config.yaml
n_layer: 15
n_experts: 64
moe_layers: [2, 3, 4, 5, 6, 7, 8, 9, 10, 11, 12, 13, 14]
normalize_top_k: true
init_std_router: 0.0197
vocab_size: 16384
optimizer: "muon_variant"
beta1: 0.95
batch_tokens: [65536, 131072, 196608]
train_tokens: 490000000
Below are experts of layer 8 (counted from 0) of a mixture-of-experts language model. Rows are named router (the router's row for the expert) and show model dimensions 64-127. Each number is 128 + 24 x the weight over its row's rms, rounded and kept within 0 to 255.
After each expert's rows: "mostly gets" lists some tokens that are sent to it at least half of the time. This comes from a sample of Wikipedia text that the model never trained on.

# expert 26
router [139 161 104  79 140 157 131 151 105 124 111 133 119 102 108 156 117 105  89 146 146 100 117  87  94 124  99 154 124  97  87 135 108 150  73 146 139 101 102 110 118  92 159 159 151 134 117 151 104 122 112 149 113  98 129 118 100  99 120 106 147 144 131 168]
mostly gets: ".\n\n", "\n\n", "==", "===", " |\n", "==\n"

# expert 22
router [151 150 130 103 141 137 122 139  88  95 117 119 112  68  88 159 119 105 113 158 134  97  92 133 116 114 109 161 111 123 119 166 109 134 126 145 123 159  94 120 113 106 160 153 133 140 104 149  94 109 118 168 161 124 129 113  89 101 117 114 141 135 150 155]
mostly gets: " the", " a", " his", "The", " its", "=="

# expert 30
router [134 133  97  96 147 137 175 142 117 119 121  95 129  99  94 137 117  95  69 172 145  99 125 104 140 126  95 142  75 111 116 117 133 132 127 147 145 141  97 114 108  98 141 134 157 148 128 156  97 126  99 181 134 102 122 108  96 101  95  91 158 133 140 145]
mostly gets: " Succeeded", " Preceded", " |\n\n", " Website", " Genus", "Career"

# expert 37
router [132 172 114 107 150 140 141 157 115 103 113 107 117 115 104 161 107 100  98 152 141 116 108  99  84 104 119 147 101 118 114 145  99 167 103 144 146 150 102 115 110 113 160 169 138 147 115 145 102  90 110 158 141  98 119 107 108  97 108 103 151 167 139 154]
mostly gets: "==", " As", " man", " Candidate", " Coordinates", " When"

# expert 13
router [152 162 128  97 147 146 147 134  90  91 108  85 106 110 115 134 116 119 109 134 150 105 101 121 111 103 111 155 108 120 118 134 103 133 100 149 150 129 106 114  64  93 116 129 140 139 110 136 102 118 111 142 139 109  73 103 111  99 110 102 138 144 150 133]
mostly gets: " his", " their", " its", " her", " a", " appointed"

# expert 2
router [156 151 109 109 145 149 127 154 106  97  94 110 104 109 100 144 111 111  87 151 139  99 103  98 108 120  98 154 121  94  96 155 111 156 118 142 147 130 104 108 113 100 148 141 138 145 116 148 108  94 103 153 139  99 117  98  97 112  93 113 156 170 138 149]
mostly gets: " due", " Votes", " votes", " kg", " best", "/a"

# expert 14
router [123 133  84 110 126 152 145 135  76 130 117 129 129 138  59 109 103 117 108 148 137 122 130  57 105 136 103 171 129 117 127 138 100 211 117 166 181 112  98 145 104 115 190 142 137 143  98 155 112 129 119 124  74 107 112 109 123 122 137 125 140 158 153 120]
mostly gets: " game", " player", " area", " music", " album", " games"

# expert 35
router [148 140 103 109 151 154 142 156 126  97 115 108  95 108 108 148 105 109 101 139 150 107 111 105 111 108 112 142  99 105 109 167  92 139 116 144 127 129 104 130 100 108 163 150 138 151 114 151 110 128 106 149 150  83 115 126  98 105 116 112 143 149 137 159]
mostly gets: " Clade", " Edward", " Full", " Major", " Good", " George"

# expert 29
router [159 152 114 102 144 154 142 133 123 120 104 108 106  94 106 150 107 112  91 152 145 111  95 100 107 116 122 144 115 106 101 148 109 155 106 159 148 135 101 114 114  96 154 159 147 146  99 156 102 107  95 144 131 101 108  98  97 109  98  96 151 151 155 148]
mostly gets: " those", " res", "°N", " non", " int", " rep"

# expert 48
router [135 144 109  90 139 158 124 149 128  93  88 103 123 102 125 121 117 105 118 165 130 105 125  98 124 122  94 157  95  92 101 133  93 145 115 158 140 115 120  85  90 115 137 147 162 162 102 144 120 116 115 142 121 102 121 115  69 117 119 104 147 143 141 141]
mostly gets: ".\n\n", "==\n", ".\n", "==\n\n", ").", " ==\n"

# expert 42
router [136 143 120 106 142 161 145 158 119  89  97 142 114  87 109 144  82 100 120 140 170 120  90  97  90 142 133 166  92  94 125 143 103 129 114 149 152 150 116 111 100 113 158 137 146 147  81 146 107 105 116 132  66  88 127 110  97 102 121 119 153 154 137 120]
mostly gets: ".com", "ko", " Jr", "ensis", "aya", "ović"

# expert 31
router [160 129  96 110 147 144 147 156 113 103 105 105 107 105  95 144  99 123 108 155 142 113 110 103 101  96 112 157  97  95 118 148 108 162 117 145 137 133  87 105 103 100 148 149 157 157 104 143 111 104  96 152 131 105 106 111 103  97  95 104 141 147 156 157]
mostly gets: "350", "253", "600", "300", "800", " real"

# expert 20
router [154 153 102 117 155 149 153 148 114 119 104  94  93 111  96 158  97 100 106 155 151 108 108 104 100 110 107 151 104 100 103 161 108 154  94 162 162 153  96 109 123  97 157 155 147 132 106 156 112 102 111 145 124  99 113 112 114 101 108 101 149 147 150 155]
mostly gets: " Active", " local", " such", " JPN", " considered", " Release"

# expert 43
router [164 151 110  96 157 141 144 165 109 111 100 103 115 102 101 156 107 107 107 160 162 111 102 105 105 116 116 146  95 113  97 154 103 160 124 154 152 134  95 118 113 106 146 141 151 142 118 162  96 102 104 145 140 114 114  96 112 100 104 104 140 153 157 166]
mostly gets: " near", " within", " at", " causing", " von", " outside"

# expert 46
router [160 126 100 111 137 162 152 145 123 121 115  87 126 121  93 133  85 112 119 166 158 121 130 126 102 131  95 148  91  95 121 146 115 158 124 148 142 120 112 112  94 107 139 129 168 140 127 123 100 117 113 175 119 100  77  72 116 126  70 105 156 188 139 150]
mostly gets: "ric", "ular", "ically", "ic", "iform", " common"

# expert 40
router [150 177 120 103 142 188 184 132 139  93 125 106  66 122 105 140 105 112  97 137 147 126  89 122 139 117 123 130 123 108 112 130 115 150  91 138 154 180  92  93 115  98 169 132 161 180 134 171 108 139 111 135 159 121  80  99 101 106 111  98 131 156 148 141]
mostly gets: " During", " won", " for", "During", " served", " winning"

# expert 45
router [162 153  97  94 142 158 150 148 114 106  99  90 109 104  98 153 101 102 104 145 155 108 113 114 102  95 102 148 113 104  96 149 100 156 110 165 149 140 104 109 101  95 145 149 143 144 101 150 111 111 100 149 119  96 126 101 109 114  95 107 161 148 156 149]
mostly gets: ".\n\n", ").\n\n", "\".\n\n", ".\"\n\n", "==\n\n", " ==\n\n"

# expert 28
router [150 142 108 110 158 151 149 161 122 107  97  96  99 107  97 148  92 111 100 146 140 101 100 111 105 111 105 156 107 105 101 163 105 160 109 155 149 142 102 107 118  99 146 154 155 161 102 154  90  97  98 152 130 104 123 107 122 110  94 115 143 150 151 150]
mostly gets: " married", " late", " Preceded", " MPC", " Clade", " non"

# expert 6
router [143 187 104 129 166 131 142 145 124  86 107 110 117 128 132 144 106 114 104 152 141 127 129 115 112  72 114 134 116  95 118 151 123 137 118 153 145 132 116 103 112 104 156 148 136 114 130 128  94 114  94 137  84  89 111 110  99 105  92 120 139 152 153 151]
mostly gets: " Hu", "ü", "apo", ".A", " Sa", "j"

# expert 21
router [175 140 120 103 148 151 160 154 119 114 106 100 125  82 106 144 132 109 112 166 163  82  90 117 111 107 121 158 134 113 117 152 121 115 135 124 119 151  93  98 124 108 128 158 178 157 101 151  95 111 108 140 152 108 119 114 124  91 119 111 144 124 138 154]
mostly gets: " Website", " Genus", " Clade", " =\n\n", " According", " Phylum"

# expert 27
router [141 152 114 124 154 161 137 165  96 107 110 130  85 112 119 155 102  98 121 134 143 119  99 120 106 123  89 150  95  99 100 153  99 182  97 154 150 146  99  91 109  97 136 152 147 137  92 159 109 104 106 146 157 102 111 110 100 104 106 106 154 150 160 148]
mostly gets: "',", "\"\n", ")\"", ".,", "\",", " :"

# expert 15
router [158 144 110 110 144 143 153 153 123  96  94 106 113 112 101 149  92 103 100 153 146 114  95 108  98 103 126 150 103 112 114 154  99 146 107 150 155 157  94 120 119  99 143 145 159 142 106 155 119 111 105 153 134 105 111 105 104  98 112 104 160 147 162 145]
mostly gets: " Los", " del", " re", " dem", " comp", " Pe"

# expert 36
router [157 179 124 114 168 168 153 154 123 111 102 102 111 109 121 142  91 110 116 147 142 102 108  90 101 119 131 145  78 107 100 142 110 139 121 127 170 136  94 119  74  94 180 132 142 135 123 132 103 101 109 157 122  74 126  90  92 103  76 131 139 160 136 153]
mostly gets: "ira", "han", "ley", "berg", "ko", "ić"

# expert 25
router [144 129  96 110 144 133 152 141 121 106 107  95  90 117  90 154 118 111  98 141 150 110 108  99 106 102  95 161 110 102  98 151 113 155 120 143 138 143 111 109 106  96 164 159 157 150 100 167 107 106  88 148 115 100 120 104 114 116 103 100 150 168 151 159]
mostly gets: "า", "ي", "^{", " who", "_{", ".S"

# expert 47
router [150 138 107 114 141 142 146 156  80 115 111 102  91 110  86 156 108 117  97 153 131  88 116  87 137 100 133 143 118 119  95 133 116 142 122 147 166 128 107  96  94 111 136 151 153 140 106 150 111  93 106 152 127 140  88 115  87 101 111 125 148 167 160 175]
mostly gets: " he", " has", " it", " they", " would", " are"

# expert 0
router [150 155  98 109 142 150 145 162 107 108 103 122 114 103  93 148  95 115 106 152 144 106  89 101 103 102 108 158 103 106 106 151 103 144 103 151 145 147 113 107 106 105 142 147 151 154  94 151 109  98 113 144 131 100 112 105 106  97 103 107 157 161 157 147]
mostly gets: " d", " f", " st", " am", " g", " mon"

# expert 62
router [145 151 113 114 144 153 143 158 112 120 110 105 121  95 104 150  85 104 105 148 157 118 110 114 102 107  95 165 101  95 109 166 123 158 110 169 149 149 100 113 115  99 143 153 150 137  96 134 102 104 104 145 128  83 118 106 109 120 105 112 151 146 157 155]
mostly gets: " JPL", " Force", " Animalia", "04", " guitar", "LS"

# expert 51
router [149 161 113 114 156 147 147 156 117 105  98 112 103 112  98 152  90 123 106 134 131 109 100 111  94 105 112 158 101  99  99 139 104 147 114 168 147 129  92  96 103 118 163 148 138 142 115 155  89 113 109 150 134 111 111 110 100 111 108 109 141 155 156 143]
mostly gets: " Sh", " Se", " She", " We", "He", " Mike"

# expert 60
router [141 143 104 114 133 152 152 159 104 105 101  93 100 113 109 143  99  97 115 160 148 105 111 112 104 111 106 164 115 111 113 148  97 153 108 156 141 122 101 113 101  98 147 138 147 146 102 161 106  97 115 158 126  86 125 113 117 115  98  97 157 141 158 136]
mostly gets: " MPC", " %", " Votes", " Title", " major", " part"

# expert 59
router [126 155 103 102 168 145 133 138  99 131 118 101 110 135 106 127 109 113 105 154 130  85 117  84 113 124 116 159 117 118  99 187 111 198  93 146 131 121  90 146 110 102 191 144 163 151 110 148 135 133 117 152 128 113  90 139 121  95 106 121 133 132 141 137]
mostly gets: " use", " release", " using", " signed", " president", " Minister"

# expert 5
router [132 152 104 111 147 129 147 159 121 121 116  98 114 102 106 142  85 125 101 137 159 113 107 112 110  95 112 152 114 108  97 148 107 161 114 153 147 135 106 123 109  95 150 157 154 152 116 146 104 106 101 138 137  87 114 105  99  95 101 118 159 159 170 152]
mostly gets: " ft", "Scientific", " Phylum", " north", " JPL", " FW"

# expert 1
router [133 158 101 103 147 142 137 155 135 108 111 102 116 116  68 151  91 125 109 141 141 112 108 104 114 118 110 138  96 102  95 130 101 159 110 158 146 117 103 111 114  97 135 165 146 144 107 140 107 105  96 140  97 115 110 103 113 111  97 103 156 140 161 148]
mostly gets: " year", " century", " weeks", "00", " Olympics", "05"

# expert 49
router [158 146 116 110 151 140 165 148 134 105 102 116 120 126 109 151  98 105 105 132 144 103  96 116  96  86 106 153  93 116 108 157 111 139 110 146 147 127 114 115 107 104 148 135 164 153 104 156 108 102 110 150 125 103 113 114 110 109 110 108 152 148 165 135]
mostly gets: " Sh", " K", " M", " V", " S", " St"

# expert 38
router [151 124 107 107 145 139 123 147 108 117 112 104  93 112 112 173 104 123 106 153 140 136  86 127 138 134 107 153 103 127  84 129 126 150  94 168 129 153 111 120 108 103 134 147 179 127  96 159 101  98 112 166 156 119 126 109  87 102 103 109 173 146 157 152]
mostly gets: " during", "–present", "During", "Following", " :", " ago"

# expert 16
router [149 133 114 114 180 134 167 142 119 106  93  91 113 123  99 161 115 113  90 139 138  90 108 119 121 115  87 140 102 118  91 137 103 133 108 155 145 137 120 123 113 114 144 172 160 152 110 140 111 108  94 168 146  97 112 120 118 118 100  71 149 131 182 115]
mostly gets: " ", " $", "201", "199", " #", "197"

# expert 3
router [131 176 120 111 138 149 169 151  88 109 119  90 103 101 110 156 136 117 111 143 147  97 123  82 107 102  99 133  85 108  91 159 111 138 103 150 150 130 107 108 119 104 133 132 143 166  99 147 101 113 127 138 121 126  97 103 121 102 107  96 143 152 156 148]
mostly gets: " and", " but", " However", " or", " then", " would"

# expert 61
router [160 152 103 107 149 148 142 156 113 104 102 105  88 104 100 165  93 100  85 148 156 107  98 102  94 110 105 152 116 105 105 136  99 138 108 156 143 129  94  94 107 109 149 147 146 150 114 144 107 101 100 154 134  92 115 109 100 107 111 104 141 142 161 144]
mostly gets: " Chevrolet", " Type", " Ford", " few", "chester", " Kansas"

# expert 39
router [149 144  95 101 146 134 147 150 133 103  83 106 102 106 108 165 106 103  92 130 140  93  95 116 105  88 108 151 114  97 118 148 110 147 104 151 144 148 102 108 102 102 153 145 157 147 103 144 111 109  95 160 125  99 106 116 106 103  99 108 152 151 158 134]
mostly gets: " un", " co", " Un", " Bl", " Pl", " Tr"

# expert 11
router [144 158  95 115 163 161 165 149  95 111 109 116 110 108 103 161  88 112  98 136 147 110  98  95 104 105 121 165  99  99 130 146 101 158 109 154 169 138  95 110 112 112 144 142 151 147 104 155  98 109 100 133 106  95 109 100 114 101 100 105 157 155 168 146]
mostly gets: " students", " people", " politician", " footballer", " player", "ians"

# expert 54
router [134 140 104 101 162 163 138 142 113 111  92  94 123 128  90 130 106 101 106 151 137 118  75 133 131 103 115 149 134  85  99 148 133 148 121 145 136 148  89 116 123 115 132 163 151 149 111 149  78 113  89 159 137 106 100 114  95 115  97  97 159 160 168 172]
mostly gets: " had", "″N", "°N", " ft", " mi", " has"

# expert 4
router [140 159 107 106 147 150 148 149 103 104  99 106  96  98  99 149 106  99 106 141 147 119 106 102  85 114 108 145 106 109 105 152 105 150 119 142 141 131 100 106 111  98 158 138 147 137 109 158  95 113  97 145 122  94 105 102 109  97  92 101 155 136 166 160]
mostly gets: " Apps", " Headquarters", "350", "253", "10", " arrested"

# expert 24
router [155 162  96 113 153 172 141 157  94 103  74  98 128 118 108 141 131 128 119 152 129 116 113 106 133 123  78 132  99  90  89 147 104 151 118 163 149 136 111  88 124 108 120 139 163 162  99 134 109 107 113 145 113 112  96  91 122 113 103 104 154 161 152 167]
mostly gets: "\",", "',", "\".", " including", " until", " but"

# expert 10
router [134 140 119 101 142 152 148 146 114 102 108  69 110 112 114 131 102 100 104 126 159 112  70 101  99 110  99 150 113  99  91 138 113 141 119 156 159 144 120  77  96 121 134 138 142 155 102 144 110  88 114 145 122  98  90 113 108 112 113  97 127 153 145 172]
mostly gets: " is", " was", " have", " been", " are", " has"

# expert 63
router [145 144  98 103 157 139 157 151 112 106 106 101  92 109 105 159 109 104  97 148 142 102  90 105 108 101 106 157 101  99 100 153 108 148 107 164 158 131  92 112 108 119 144 143 152 143  99 151 110  99 108 161 156 119 104 105 103  95 103 102 147 144 157 128]
mostly gets: " JPL", " th", "°E", " Phylum", " Label", "°W"

# expert 19
router [164 161  98  86 142 134 153 144 136  92 125 126 131 127 123 139  85 100 119 127 168 126 120 134 116  91 131 144 115 107 118 146 125 133 120 145 143 130 102 125 116  89 186 147 161 138 121 155 118 128 110 136  78  98  61  89 114 101  96 119 153 124 131 140]
mostly gets: "umb", "ug", "amb", "omb", "ap", "eb"

# expert 52
router [146 132  90  99 148 139 147 141 106 113 103 105 108 109 116 162 118 115 107 170 161 115 116 112 104 107 100 158 115 128  99 131 113 134  83 141 157 167  74  60 109 108 161 163 171 184 127 140 125 121 125 154 131 120 117 115 110 113 133 110 145 132 141 171]
mostly gets: "|", "==", "===", "In", "See", "===="

# expert 41
router [144 149  98  89 141 143 154 165 122 105  99 110 107 115 100 158 108 110 101 143 157 117 109 102 108  95 123 141 107 108 108 160 109 153  97 150 154 144  99 121 108 113 140 144 160 165 100 170  97 104  96 153 122 106 124 114 103 100  97  96 148 143 155 144]
mostly gets: " g", "Al", " j", "American", " Jay", " Ref"

# expert 55
router [139 140 101 109 156 139 136 135 117 121  97 112 116 128  79 141 108 107 113 136 159 130 138 107 122 131 124 153 104 117  84 114 106 212 128 137 134 126 113 121 109 116 196 127 147 141 101 145 125 115 112 150 139 111  76  89 115 113 101 106 145 161 125 148]
mostly gets: "ation", " moved", " found", " returned", " reported", " said"

# expert 9
router [152 139 113 110 160 123 143 148 126 108 118 114 119 102 113 140 107 104  94 130 152 135 133 126 128 124 101 138 111  89 119 152 113 159 100 143 180 102 124 110  96 104 143 146 147 159 125 147 108 124 105 142 115 106  78 101 116 148  96  84 132 169 151 140]
mostly gets: "See", "qu", "anc", "cl", "|---|---|---|---|---|\n", "erm"

# expert 18
router [170 147  94  95 175 174 156 150 134  93  84 107  88 105 135 150 119  95 117 133 148 116  89 122 111  99  91 127 106  99 106 168 112 148 126 140 133 169 103 101  89  97 126 134 156 152 100 145 118  89 124 142 138 110 116 113  99 104 106  96 143 163 147 144]
mostly gets: "',", "):", " including", " :", " |", "\":"

# expert 32
router [150 166 114 117 144 142 141 172 110 113 119 113  94 114  96 158 101  98 103 150 146 106 103 112 107 100 104 148 106 113 119 152  99 161 120 136 153 146 115 104  95 119 142 149 147 138  92 162 105  94 110 155 155  99 121 115 108  91 107 105 138 155 163 142]
mostly gets: " African", " Joe", " von", " Mike", " Frederick", " de"

# expert 7
router [139 144  89 128 154 149 154 139 115 114 113 103  91  97 100 159 104  99 107 147 142 123 113 118 114 112 103 142  98 102 105 163 110 156  99 157 164 144 124 112 100 106 139 157 155 141 104 162  96  86  82 157 136 106 119 103 107 109 100 110 153 141 166 152]
mostly gets: "_{", "°N", "°", " UK", ".S", "ES"

# expert 8
router [152 150  96 106 149 151 159 133 112 119  95 106 101 113 111 141 107  99  99 146 148 105  99 112  94 108 102 143 115 129  97 150 116 163 102 134 149 142 106 107 111 109 144 150 142 150 109 141  92  96  95 150 128  91 118 109 102 115  95 113 154 147 154 144]
mostly gets: "″E", " km", " UTC", " you", " Dan", " right"

# expert 58
router [149 155 109 116 146 149 146 156 110 112 104 113 108 108 106 154 104 114 102 134 143  99 119 109 115 108  97 165 119 107 104 150 108 166 106 153 156 127 105 116 114  95 145 157 153 143 107 141  92  95  90 157 131  96 120 111 106  98 101  99 153 169 149 147]
mostly gets: ").\n", ".\"\n\n", " Genre", "',", "\"\n", " Event"

# expert 17
router [156 149 120 118 145 123 132 164 145 136 115 127 116 112 126 153 104 106 109 154 143  91 118 115 106  77 122 133 129 124 101 154 124 131 108 165 153 132 112  89 130  96 135 152 137 148 114 141 121  90  89 163 123 119 135 123 118 134 132  68 150 155 191 124]
mostly gets: " t", " T", " K", " c", " f", " M"

# expert 33
router [148 142  95  98 158 151 157 165  98 105 108 105 126  99  85 156 104 120 121 160 135 112 106  91 102 113 101 164  96 115 101 155 104 140 114 155 148 137 105 114 117 104 155 150 147 150 122 163 111 121 105 142 122  99 111 101 122 106 100 111 140 166 158 161]
mostly gets: " York", " himself", " Empire", " club", " He", " older"

# expert 53
router [142 140 119 109 150 156 151 162 103 107 105 113 111 109  92 157 107 106  98 129 144  99 113 106  94 106 104 159  82 108 106 158 103 146 100 160 154 142 105 104 114 111 155 149 149 150  95 153 102 110 104 148 136  95 116 101 103 110 109 100 152 150 157 144]
mostly gets: "″E", "″W", " Central", " less", " lower", "aries"

# expert 56
router [132 147 120  93 150 145 170 144 106 124 101  98 107  87 107 145  95 114  76 136 148 114 115 100 105 132 101 138 116 106  98 147 115 135 134 148 147 144  98  88 120  57 140 156 157 143 104 143 130 106  93 155 121 105 108 103 110 105 109 102 147 165 160 163]
mostly gets: " few", " seven", " five", "190", "178", " six"

# expert 50
router [172 123 116 108 154 197 147 148 117 122 103  69  99 100 103 133 117 118  96 175 173  98 128 124 121 138  96 139 130  99 114 121 118 136 123 131 133 140 117 107 134 112 159 141 133 151 105 150 115 114 104 117 123 103 135 114  91 114 120 110 172 147 138 148]
mostly gets: " classification", " List", "idae", ".:", " occurred", ":"

# expert 12
router [167 142 140 103 142 138 151 156 130 112 112 114 118 103 129 165 109 110  98 162 148 106 118 106 130 109 108 169 121 102  87 136 111 156  91 148 129 132 127  93 119 106 142 174 141 144 102 143 124  86 107 137 103 124 140  96 119 111 112 128 159 143 170 135]
mostly gets: " during", "In", " before", " until", " within", " in"

# expert 44
router [146 143 113  96 161 133 155 149 108 102 103 102  98 123 101 144 109 105  99 151 154 112 109  95  84 111 104 171 118 117 127 173 107 140  93 148 140 120  99 104 112  99 146 147 160 137  89 162  95 106 104 156 141  91 112 111 109 109  97 107 162 144 143 134]
mostly gets: " Genus", " A", " largest", " MPC", " †", " brother"

# expert 57
router [154 136 131 114 177 150 127 137 136  92 103 106 104 107  90 143 101 111  89 143 150  88 113 104  83 123 105 160 108 112  97 164 118 165 111 149 135 150 111  90 128  97 137 157 136 145 111 145 132 128  97 155 118 103 120 133 111 100 102 107 143 136 166 130]
mostly gets: "191", "193", "187", "186", "192", "185"

# expert 23
router [135 149 104 114 154 150 172 152 147  79 119 125  95  74  91 185 122 126  98 142 127 130  86 132  68  98 105 165 123 123 141 156 140 146  96 120 132 136 131 125  78 121 121 124 121 120  83 172 121 129 103 139  93  97 133 100 118 112 114 117 145 155 145 139]
mostly gets: " American", " British", " European", " German", "American", " Indian"

# expert 34
router [155 150 101 113 163 154 150 134 103  92  98 103  96 103 106 161 111 103  81 133 147 108 104 106  89  98 113 149 112 103 111 158  91 151 112 153 153 141 111 101 101 113 147 152 151 150 103 161 119 103 107 153 130 103 100 116 100 108 114  99 146 132 133 145]
mostly gets: " Boston", " Qu", " ESP", "St", " Pittsburgh", " Singapore"